config.yaml
n_experts: 20
d_expert: 64
moe_layers: [0, 1, 2, 3, 4, 5, 6, 7, 8, 9, 10, 11]
routed_scale: 1.0
init_std_router: 0.0127
lr_router: 0.000572
vocab_size: 32768
tie_word_embeddings: "early"
optimizer: "muon_variant"
max_grad_norm: 0.5
batch_tokens: 65536
train_tokens: 347000000
max_steps: 5295
Below are experts of layer 4 (counted from 0) of a mixture-of-experts language model. Rows are named router (the router's row for the expert), down (a neuron's output weights, with its number) and show model dimensions 64-127. Each number is 500 + 25 x the weight over its row's rms, rounded and kept within 0 to 999. Numbers have three digits each.
Before each expert's rows: "comes before" lists some tokens at least twice as common just after its tokens as in all text. This comes from a sample of Wikipedia text that the model never trained on. Tokens count by the router's weight.

# expert 16
comes before: ".", " | ", "0", "1", "2", "3"
router:513464491512501499521513482498481514509496476504504480457410481532499491494523445515464500449514495430516516447513528475516468524531485466531517469537484483489506503509521465531498512490527491
down0:482482472493523514477516506508498472520515498515497522527483473451447502510495505494500489547495509525486502507511468508459486498438523487497469550534464538499498535527519570516469473484538484
down1:503522518501507516440518556498458478474515502519507515518478483492541526506521478480480496511497481476468501499507485490516514486532511513488459485543475505470481484544488477534523509484512531
down2:466519520523562518500495490502488458538553493493497497509504478515460439463510528513523538487553501473489495484552502499510528495506515483530517497502535492522463521531505483500512501485483499
down3:524496473487506514474490517493484502485528509507497501510509533485485499510511457521499464488441519531500487500518520476530483516513514549495513552497454465518495500488505569487499497517471504
down4:510559465501513476538519522473491531506483495518476506497564516562505474490541497511527493495507503514485514501543501452471494495485492546491525511513464473501480483501531487474481454523453481
down5:537510526507513471502494540525495522512471498557529474499504539490483553487487460544508510488479455539536512533525487459518495505560516487454538547486536514489527497524535534508488512490496499
down6:498468539496520493514508516506558496499511506522469497503535502474472457501461532526499466542485505503489455482475536535488497496484499543530491519454528493467480494495515534481547483533480495
down7:482486491541529518512490502521526520490525484527470514552531470512505516491515493546468512492466503502513502523464520487489451542525544512524522479489515515479489531516516549495502518468499468
down8:508496493485469519465550501511498507523491551473532521504526490482509506489524504500455497474544509503481446504512471512523483485509488491517507511489527506508475566520529495464486461493501513
down9:549513505501515493476488455429503468499482513491523495497506453466463504526489513510455497532499482487535496540461518505510504512486511506544485541499495525488566491499472498519506500521502495
down10:487501548480511462518540445485520459465489459508498465511536494535486485474515476531502522499499459492516484523509528500519532476457483469481506524506492516529494519496532509526492524531501505
down11:481499537542480493503510547487521442535493459487478511476501502499495507495491532507498462525490521517500495499495475487504481517512485492492525494545510493552528459479471522526522479486492474
down12:529503573534507526503471493482468591527524495480480516458509476500481528538501525472521498535506519532497520447491488505502490546488529544516495503482544528503529514489494506532477511518490491
down13:540514473479573508515481514503511469470513495489512445481506504466511502492489487490456523485547490479478529464532564502469475510490521509495515520506496493482496504489472561535526514515512554
down14:512487516483518479528485478527524488471510491503535527504506460459513517536545456476504495553496490501520506524480515499507498515535538461531508522470525501504500494521484518511493494469516475
down15:540499520496509512514532461508486521517461565464495493472465456506505499524518468518500459480526534555492509481490523494505471510509517460482520495531516527505514545482493507495508492481496475
down16:511501492496505482534504510520454518484495471523513542487529461490462475501470518519502460523487520495481494485483536523543555479468482456520518503475518521486534523452483515502487489488491503
down17:489483528478480505458540529484517554442497475498504483491477486508499517496554453507532520510496496479544489500498514495509447511498489498485486524525520493475529474470469465495497537498473463
down18:484496471464511498513494487481458495485517521508514552500483472497531472483520492580501471446461541479491482495496505514507503498481513505520541508534496493461493510526484494488529548482485462
down19:508585520546478498500555493516498507465501480515510513489489531506501515486492515574528499488502460526502520492511490516529521523497475521477513473480536465493502527460481511496508523551508471
down20:501523481468494454492486517514513505442522481513506490513515489534485463476482492478433497511485505525522502534485478514491500473509520475526510511523514476496509477481504475526486516495489494
down21:498477480523526526535472450483477519484481479515494466483506499552472496510529473490531470489470487501516476520505518487479531466536510457501495469520439518464491490477506477483523497507518495
down22:532478496485512529500499513458486522501496494505506526440499510476510469494486498516475543513497462496463489497515533468510521492466524460489520536450525482482484514501558515496522516486487549
down23:461513482498496502462540495517485474483508467503482497457520471535477487510509486489505520442520514510534496490488501484471506495525493461499467514487512527550495476482467495504524507478480519
down24:485476507454466538522490499512517495475470476522551531533493459488526466492510489479448483473462512521485501485505480564483488477525473494516479519499491516499474494512468542515505484487522497
down25:485465548490492552491496469490501496484487531525456493504501477492509496475508527488506453521497513510481482498500492418466543526504531484522503507497544469498547508527507557521492516504490528
down26:529507514450493509519489459519509522533484481463515507519520517518492532549512505508457506452523465490515506514500503534556490522500496494523463492547496541512486476547486475489498518477452488
down27:475490482464435501498473477520451516497483495475504528549506471509518451462461496540482530506480540479460522486510517486491491509518469513518470472536467522474471511542515506557545508475514502
down28:496526443514502552470494482481522453483510520489488536490532489531521474510502529590515489467457467511533474494506542510500507519474488513536490500533515475499516506505472496475490496507472549
down29:467516491540510517553494501487508500536522517483511462459469470529493466525483539521544489486518527477551519501463541466459524508519473505497558522524527469502502447489518458488504516530451451
down30:525522514485458516526496477493487485548512512483520482508531411540479533498471525522532508478496517469485500508539500424485564444540523522495489501489477489485510487542513482464517481500482506
down31:493479486473535491508486533457479513502479496486495495495477488520525484518487473543482486459472507492521497494503463525519503497516495481482493481468498514473517481502516526538532525504485546
down32:529532495498531462475512506526527552499483514470494462465521514495489477507516483470509471459520482562428500482545507518500512483532512463533496524477484517495506507531511519459524476464493518
down33:521480468492515459500490472442471545530468499494478510468494551503495490540516475492515514475521503526504499487489493508520503528529480429505556505463511549550501496481474497514503466486467524
down34:479492497507517481503505527507527484492498533497477509451486518516472511511502498512515483464498454495503471465507499499505511533507501486497535476497495487507473480485472501503515502507532500
down35:472498498498483471516515490529509487484482506482523522514460504505525509497468508502496465480522472492541460547447529482507497471463567510493539451510483527509494495506513523507503493510517512
down36:493544501544484447543481536502474519508495478502511503519503504486523507481462518487518526541526486460526467465479512516508500502527527505494516506523503510517478492461483487504460492514508495
down37:528541526523503487508511468454466456516528544514443503486498491515470469535481503484539515504507501494516488512549517482458510507480472498482496538540497502522461481558482521479492475500493533
down38:465490487475472498557505495477473458470495461488532501495510496554558524547500491467480492462469500491524500522467568464506495447538504509473444512514536483529515484524496555483535539496513495

# expert 0
comes before: "\n\n", " The", "The", " He", " In ", "In "
router:521494465462516494533486474494476502530464500536493508458572467529544462512516475505478522507485540513481496534519503479514503522444510493479451472522478499443547507505535478462502476543466504
down0:533517497523512536492483451511550544532507530491450494479514507517499452457499495471478498477503489473489475517550529504508492528484494501494520486475489510525505518513495479489515506494492475
down1:484508508486508480503501544498525472525456507490520495510490502519514547509505473468523475520498460496493481486465497471536516503480514529477545507521524500469485510465473525447507484487526541
down2:524561510480518515496509463455534534490457492500475499501557503463507516534545487508506478495517476532526469467510505514492516472516482545496485462542499561434467490511532478497514549463504508
down3:492517468499494510484529530553425470521507503450520489533487520496499498525521535498539504476514504509496465452547478535494446512516445518537496437502528487523506556475478494438449500505501531
down4:503464495507542488492463490493509495480502490533485512523494469516483478511507484511492483460484516503510500484484510485557504468502497458513470515487478518483496556500506555526496500480496501
down5:538568484509455501522529523484467514516532513505500497474513523470500514513498494517451474537506456479434505490463466513462480486472480480496490514501489482471504513464506545470504471498525482
down6:469520480500458486539528531473505526464513516501544517495555509454466486552506533499510548466518505483490530503456480492466500478494503537500549502522480502464493448521527469459524502477486510
down7:464463495480511464522502488514483475469524487523519484509508520467502494537511499474474510537495508458483512517545469521470505505487491462461509486536522495436476501503462534504512494516475507
down8:489512482511538477493519504509490513494553478493520546514535488510498514515539474482528448529503491500520479491476483503470511515477444441467495535509494502509525506509504491484515468502476487
down9:537458525504546508536489509508446550464484505469504488531474501467481505478482511510502518512488510520522535487496558450479454501515495528498490499476514503471471470498483492538534498481490475
down10:460491491464503499486548492503506482451478463467505498481494466485486480534496491498478523518561476494531485514474484504507506486455496512510533533517502482486503472524490494524500477495509502
down11:530531466478482549457497501501495529552446530529500473506506518484515517528509502491518495497492507503460506537460481519525514394514490478510521500517567493518536519490475514546509466514485489
down12:484513457508482462536542483486483482502505499534523509526440497491506510477502476485486476490494483465448462530494510468518498473546564491489483464489473515492509473464512491521490517488512521
down13:487492491522516464486509524532534552490532503475468508490484515478526551525457450489502550525518453518464492512484458514539497526475512491512491496485493504484521515517512482479471481508492483
down14:500502490480470493492492511498487516496507494488476525517520457516456505526519477489453496587503496523521528523491477500480482515537541537535462522497443447523510474505491476472500508544530507
down15:549520472512523494497480489515460520511416552539491500450521461512509496470507524498491543500518461491503496497496538484562487489473494507507480485493498480495486515522480500535494468464452520
down16:452516511490480501493487523468556501506509507511476486495511501550465527470489514514476484493470488517471517514509492533510505456481518446563514520476485533462484494487469481519510532522469557
down17:509509525473538484480504513485513530466431496528497509450496501518472492498468551433465435519471553506480536504499520518511537487512462491498478505496500485475502450483548465515504507527560442
down18:493498473516467526459514546517470494548489499517510520510438487472476494526477526480508502503501507502498531506514498483468509519473473538523510529561560525496508499505497549476524465504544467
down19:505463534499503495498518530491464519546494529566470480496521475494500462507473475504491514478529471491541480541493501499512497498476503500471483478470526509497521485458463519510484473452558490
down20:460509464544495489462457543537547527470494511463500499525499518504575469525443520499502495515528526492495475510506483510512512478552462496487482514496536503525512509515471452488502488483542491
down21:549510487495464518549502502507470493534514508468536509535532492470486468491522506497486512501478509489535487552500495486498516505511535520473512499534533491519509489518519450472578527513483550
down22:464468523453531498470507469531512467504503515501490500512500452464531495491528475464508479478489511501486505508509518543461500532460524473537504511525454445513491487522517512509464487494488496
down23:522481496515471558515505505490500508504464522521509485495493420509508466469525450511496482503479506507493527487511494496513470523486491510517487476478492468501487539507465523528474468487488535
down24:511509519495501553527554514486485507545531528480522506527485497511493506568529508485490513463521515518505512449494504513487494501505502512497503543482507519512511490522505505503526480552552446
down25:514498513430502463464463433512551505518499485525493481487499494505477522508466490532504506498535472477489503480463515477499510480510468491524457518492496517507512494482498523511479510522423498
down26:498490488505475486516495507477513549473472492507491451498498501484512523472498516503489461508533449495466537555519486483497473508456498510474501444538522510459499471520443493462462490492491513
down27:488482519560470497519517521483498476501527482506524453529494512506489480491494485496513511476500468500489482511521508509525507473543482480470518504521501505481536536517445480469479542504522466
down28:519496515529503540485507526514478479523512518530450489460496522540467486459458476497517484522515530534530501467492529474508517524474497485496522497508502465480498491507540493453457528509502491
down29:525536467470500477479492492494528496519492481498465482506529499461531524509480525514452509528489470496529490537547525522514512541481477459479519533443534476509516522515477491502489509466494530
down30:582506501526480515477544517471499543480510534451523501498490533544483554504510518496537530457495497544493502505519520510511500510517504453516497552465528489525501520522473491456519532469461498
down31:482498478540469530502488468477509525509517520488509492535457486496518504472469470530521514558502511517504462485496446516480511479481515494479495500525522504458459511488495516524484470509527519
down32:499499540539514503466546514486539522463504515516511480494503504540478523494555519500526512501513499480481544476506471528510466500475496529518501537488537508529496481462485499531501463452503469
down33:467512516472482505508533513505456463489485517463504535495506488505494485513500506545495524468464496512502456466527540487490477516473493529481514499481501489523537517495486498527510474441476464
down34:520510484512436515537489540516522506557536500462518527473540449534488552532479472510464496485531522520468497481520526484529564512492511530464481483505513483495518487543507514493531476548512476
down35:486507511500544479501475535500514522506493449497506485542514502511515510469570505529522483477490479505497455497555469479537521497461483437474485511528469498479517483447496474456512490514544494
down36:480496497447517528514488508483459529496470478477559484446518497504476506495483488438532497528448506521524502518507466533466483494500495504497529490454512527516506508498476512498527488458473520
down37:503516477502497486516503494529482488473515498568512509514486531484503483523517475518533510469527480493487522474512474513462503453502487502546489507512480462531486499480469524452470472493506473
down38:520436533469481471478514541499484539457503518468533478521512456487507491480544468512490487492483512509502509529525497524548475463499509476508526503457474533482476522470505537521490514420518503

# expert 4
comes before: " | ", "–", "0", " |", "; ", "3"
router:538433469505505501466472462455526499532507497490491531521502550517500483512530487536519540504513521505483510514528532492498469507496540488539535455556500499468488540499498527508523507471514496
down0:460453427515450478481549517498468494498445464525517537512522503502526510507489500481543495475484522491478557439512487472467506480515524506531463522488505442540477522505492497463500470499476518
down1:513481521511520522477516521523472474531486528538532540512511498513508507497480481452501490474486517501493518509474466505519485546476506495481485488535559527504504482519489506512503485489492541
down2:533471462506472480473506523482485509467491485460482472489517478554513498498518487498520509479488486527510496495516515484512481537493468472456502488489514521479525490503492475441478484522469507
down3:469534528544453500506529478486491468535507498500500512481492500479501531459490489509515503454503499492477499436522461469485552535559474506479482499494502470535518506496482489480511448468501517
down4:500515479512501427498512442500481542520518485498481498498504518473536532461523454535505476489481522470513457514512572489481442547457523468514539528492523479503505471510490540492501482492532507
down5:490512474527482489499469480530494535547488514447527475491482468463535506490480535518487517496482534498527484494522497481516525434513518532490542464516502515533497472482519521472500545477529456
down6:514494481492498526505495477498498460461536468493497493521461483523506521463506483488527449472453538497513516516514491501498515460485496483502498479506472514470534534464461470495511482515472486
down7:498446492443495531479516499502529527509525533480536489511497459532506490465497476512514494528473513462491486548487509545505522493468520507526499496543492529516493494535557498512521475464519506
down8:493484498509490496438505476519463517500527447523512500503491536494551543470504491535557515489488530499478474508479515472528498514511498494519540481504485505505512510548487493471536499503502487
down9:521492491488492504496458522511502525498509492532476498507488480452464538487499540455505477482471536481501487484522457518480475491536515521522526470506518520471487474512513450464474501508517480
down10:472515470509525463490508438535460517506510471478519491508464485502501518514510480528505499495487487514533522474547485525515515498527484480504505470542494504465532495524541476505504520494535413
down11:517484507494506468513463497529501479502509494535469536475544532512499486521477493547512468520490513492525537501470548493538506564489494457493516509530532507556500501494498457476519500491510549
down12:514507515532538496510462497477528513468489532510463525474495483501439545518522488492476561530516516539496555501507522506499488507523476486490473517508519512497460438492469484515506490506505523
down13:473527500524480499549514473535501513495497554480521499510514543494507485551461479505547503496521478505536529506527514528518475521498500476511492461504523550543463499506528471515484518450460507
down14:497518528475524475493498516491509529514487527493504509517495501497550461532472456523522499491513456497485542468534485514541491455466523542539487515529498500448473461470488534485488512519513496
down15:485510488479522457507454490479458522502492460505545474487538506511531509468528518513508486462503510494499542462471492513491518520493481492442503510487468515524519497506494538434540552494493498
down16:543484504508471513482469508498525502465484523479496524542495525496470545508522501489520497509481506489446537534507536518501460527487576480497505495499467450491469503504486519509464524551482507
down17:518484498492517493547530485453519453506505524489534435511425498497511501513482501506493468498484467507474507480473471496492461462512503488519533510514510484507487540539535466470489482554494503
down18:464522468535490474496532519457508474520492534533528490525462450534505465528511499501511521528493510524482526475480463496492511524520522474503474487494526543490492497463500461480508512496513502
down19:478554527519488471486485490462511519510522487499470451474479513542544498485489526504501522508517510447492540495493492468496503504503514556524490496467483475513507470478522501485457504505455473
down20:511516495501481516473510443515440485489511518498531501521534457531475458534474504477501502534489472523564479487495496477505494441503475506474532533506515502507507497487520465472485516483523456
down21:512504549490506464477538483505479518510482485489525486493497497489502493464491525497492523492469488474456520489514472505508489460531470524504439523435504503515461504480460472491522429489501491
down22:490487501459506504503517500465491469493530505513530463496489490503484544504490468478520482508520488528486484533523483519490497508487487499533514492514493425464463521522487467506501450509453495
down23:496537471478487501514490516528459462481493508429513454501458454496505457501475481489471471523497512504492469462495451539455519480508518504557515489501463536499528497510489493494498511423477495
down24:518515515471488500475479502531516502550553492531525454516508506472420542493461554443492444533464489485503496493549521504498482508518429463481494427471493498469523467513530490535538432506510495
down25:496463516543526533514512529496491465485460531482436542484487553440508549490508536503513503492530532480497537513498501479445447498480448475487514535497543447524483511458462495483504491513458483
down26:480500506462492506497525485469489522513504524462471487463496498485523475527481534448506504521459460474553507494537507509471521490459481507507530482462537483494509458497523511534526447458476498
down27:481487495496520488521511499488496490536504452541540490477518548457486553443465521475525439475496499519531513472454471494483484505468490495446463516515551492482531491483507448535538509502509468
down28:499558491550506492534549518480508567510485493528482483498455540507506513508498484486492527496493481498516473521488497481550485515499517517555474481494487546496505511518487524473512490453482502
down29:486540465460453466510533478496512524498511513475517485516503488492541448506486518492520501493459524478478479507508504485471497529507488490525527492503508487487421489528513520483426517497513496
down30:492517504503490531468489508511506510468511485515514482528489539503497496493521501461503520529466571515433505477545510505507465511477451521500494526491489513524435495514501546508457428543538510
down31:498510490518523527458483481555456484501441513514509511460495507515506513467520508457493503489461497463496454502486485489507537507549455489442534512482493459549496470533506481507546552513487518
down32:469511503510478499482531457509499474475502477520526480507502453505506502494462506477536494496489472493456551485506526535473455478493511506466463515494503517496514535502500489513526481449488446
down33:471503455496469505512462517504459473498495486475524491500492536550464487515518506485503511551507563474484456487478448569503497506518498459481485509504504508476508475520543494510453526484515484
down34:456515500508510466522462507513526503494500468483481504476496497487501468478527470483508466535484493495527474516487469498473453494539486457515503456515472505482500501501528501534475526511488528
down35:499466461522516531480485500548472455533563476527499485562445521522505474507527510493453453509542535452498463475486481509524454500485514488504489469489478500501531526488472513496467500489498508
down36:542478510448516516533501500498483529477487538477505524464509464510485497500507514488535478537480532502520510499466474567486486488482519448496493533526485491490545496444503526524506506518490472
down37:521464494506492496523504524536539508494492527508503489524498483466481456486468499508488525485461484491495446511509549523471500478484475535534506501489524507497560535491431493552507501504458543
down38:508467504483514479495482517532515504475485525538462501484504515510466533535489475511480504547481549476478513461508484509498485529462490472513531511519500522455513498482485496496484448465503516

# expert 17
comes before: "1", "2", ", ", "3", "015", "016"
router:481499522494466473479487517492457554490505469543500500493551473501480526454500509493540442489495474475469512491541525480500487502530500518494495526475495500476499494524528491449463515517492476
down0:492486497505501562504429527529510488498475489510486525495483483503450530513526470471509477481506465507511487513489501480475451511510512452485516490520479479513492534456493514509471493492513497
down1:483555523541502503493511496519496505511488506521495478497503474484508477469495473550509541511522492497509493527531496476500492470530448503463520538518538484511524488501517509456485520489431489
down2:515498526500531541500509463472509504527502496482505496509467502504466478466512503502501561459543542476477476512515501499513525492497505519495514495501483505485479477559551475526518531506485504
down3:514505429482475517481524490504509540492500484459493479529490512510534496507535477523477521547501488503544465475480491552504514502507514473508468475503504479519486488506516492523524495501494501
down4:542487534460514485487476472474491501483506528502480510496446499495526496527484450496516509542503519511510518442488539496442491512550551462513482534438519482486487498515494491478472497522483467
down5:483515517484522480520509532501490475517527474463486555501476499503507486520483512501490500448478510510501510488572481470478499479526523498451489533506550545488505447496520481525493434509517488
down6:485513523463535525480507464470501510457506502478534481493453494525524517496544474461511512493486494471479534533467488525501533516509490505558479502486500555433470491527513527463514504504486484
down7:533481482537498482573484540486468488525487474527485546512514471452535521499495502435479474479492503511504529473488462429487441520503528535456493511530525474472545474509464486523516500521478519
down8:509524506500484467438517508507482498490479494493497505548472470492494541512499478490534492448529507470435488510544551496481525500499512516520456486503502462518469463504501549435479524533493442
down9:499510497469467465488496483541489478498471497519488492474502504455470431530504499460536514517480494460471468494531495522464538487496524491485509497488525484533494511505475446541508520533469538
down10:477519477523484501502519515522452495501526535488522510505494543506458481498528505535488525475511496549512476498552511466509528499501496504482507514480468505444527507505523517479483486507485507
down11:510484493496510477487509517487450517498503481495540506503506489497540494489506499494485484469503469478474464480559540475485511541500418519507506508488551515499511485489490495463518494487465510
down12:481449494484497540479494516512507470467535493515539516525492505512507516515514504494515448532489504454465500538467546521459445472521506497463513497540497465512490534509500498473488492464483465
down13:498492494502490489542555454512499494525542531471532521510474490468466517476482565480505482481485531535497495540520503522482461520456504492477520494514496510494499480486480465455487532479501521
down14:561505477478502467471517460500522509504529519511506532443493506495541475492497490491501486498508463528500514528498474503525512481509519492490522533480527478521529557512478544549507510521509487
down15:482499502508497480482514529492508536487512520521460459506552519530459523498474532477509489525451497507484501514559529449470457523454489533472484492509507522480499479526551545463496475515494498
down16:514486501504494472480488514482515496501500522496481542497536507518510534468523479459539488468527515466536505498490530519438508528505544473495502497496495459497489501522512567472483485494497468
down17:476490519450461489446464455504516512483517528490504475475519510517494509515502530487496477522483564474542535470496511555481493524520486488505503499507502472466508484484483546516501481512483469
down18:499456471525528478521482509517464467494514491482564522516421452495535536501489491512504458464558475459516538465513526519529465502529477538510497458510526497531535536518516477508539478540510471
down19:470484466506521508516474519516497494497509490503452530470507509446510453493485495540503504527544487515499528459444569492494502520543493472482506516493505522457515494491499535531496517550472505
down20:498495466546518529485533518514515505505516533473464462511493488484502510485467496473510486475473496546519515499532502487473559524491504472491522497525477472487474492479504520496488502495447483
down21:529501480468542508491500533524502514516481544471469513524460523470541478551555483490532479526474523502481493464478493501494520471502522503498528509558500557495455520472495499458486555497482493
down22:483495472545498486485485497504509480480526487493521485502515435473486485505515486479474472498498496498502532524493493515475516492498529493491501489493520499488521504516472513425480506518512529
down23:509481512518448510500481530518455495491506460503541512520516513464483509486527517532532449498483536530509501475500485477530566494502513473510541515494478448550535515513516452458473541474532493
down24:455490488537532529521584493512478496502480518499500509469512555494531470453530493492509506532520498514495512464509485534505509549529542473463492487504541513468510508508491488486539483489481487
down25:462484495499504498536490464499520514446497548469495498525485493502498473528525535509485535506435494507491445531510485487531468484515510508527533524465496488523529471428441506471473477456469527
down26:473523532530549483450490493510542521479508525516496502479470457470492528505521520451514517519503460513501540477498514490549446484506501516485505509499480540539502539476545519485526491520482474
down27:487520482500541492500510494514454507516497491527473491500498464504479505504498510499500502497485491481513477517509500523493481519518509462489528523448519547502488506517550533501543497491504515
down28:514517478513502468462527530518500530499500495502464477491511470489516502518504474446451509487514517470468463512488506488461489501524475503504494499509488532519497562511514517477476503504484477
down29:490474483505485475514521436487526474481468494462511520491513499475520517455514446462480514496531508481504473510503519499532525476548482464508495479478470490452496496502464453498540514511510529
down30:513540509530539472483518510493534470511462514468508547534524504512501535494531492517515498502501527499553475506544507506501484432497493514488510522494487479526475506484501508484489548463511489
down31:452482493489477533522527512495512500487530490478465489493493540532532517506478504486525520491461571493545499468496504480473509497507490482537516490519513526455519499549481554505480496525495552
down32:462504517520512484525505440495550446508501491456537510514545474488526524553512472495460487530531505514481482522498526529522530514538476529499525512525463525480476485483527510500512467465508524
down33:509483465498515500522473511515457483549485488463503491486553488505483491514524546488469552519469551490485493524518506495477489497513529518532454541531496494494547512476455513542515564498504548
down34:533500500551505536458509509488469514474501472490509470499541507513502529491519487471477483476491469558501533482532514506478491503487491467532464537482479479514539526500495472444497463479482473
down35:561474496506501505501484513507488499479487503499473493478481493486455502503513484528480510516495487530465524529498525470494495478521514494532501500518510555501483483519516491496491495503491497
down36:502549461444512495488530528437478495500510495491516494506478467507532490493488475515488543513500480509555539499463480498498498485484500482473512512546523480514510507481463522561515497531464483
down37:475492484491523510463492515525507518462494503501509492473518506521507480493525511493520426501511517475494488496516452479450463503500533480518490512481529497506491492498515528462503482471534507
down38:487508426476473486494522494483476444459500488548471497507481519508460504519525471496514526476487533489467561472502512482475510465481539532498507512504470513466514482505502481478488457490456483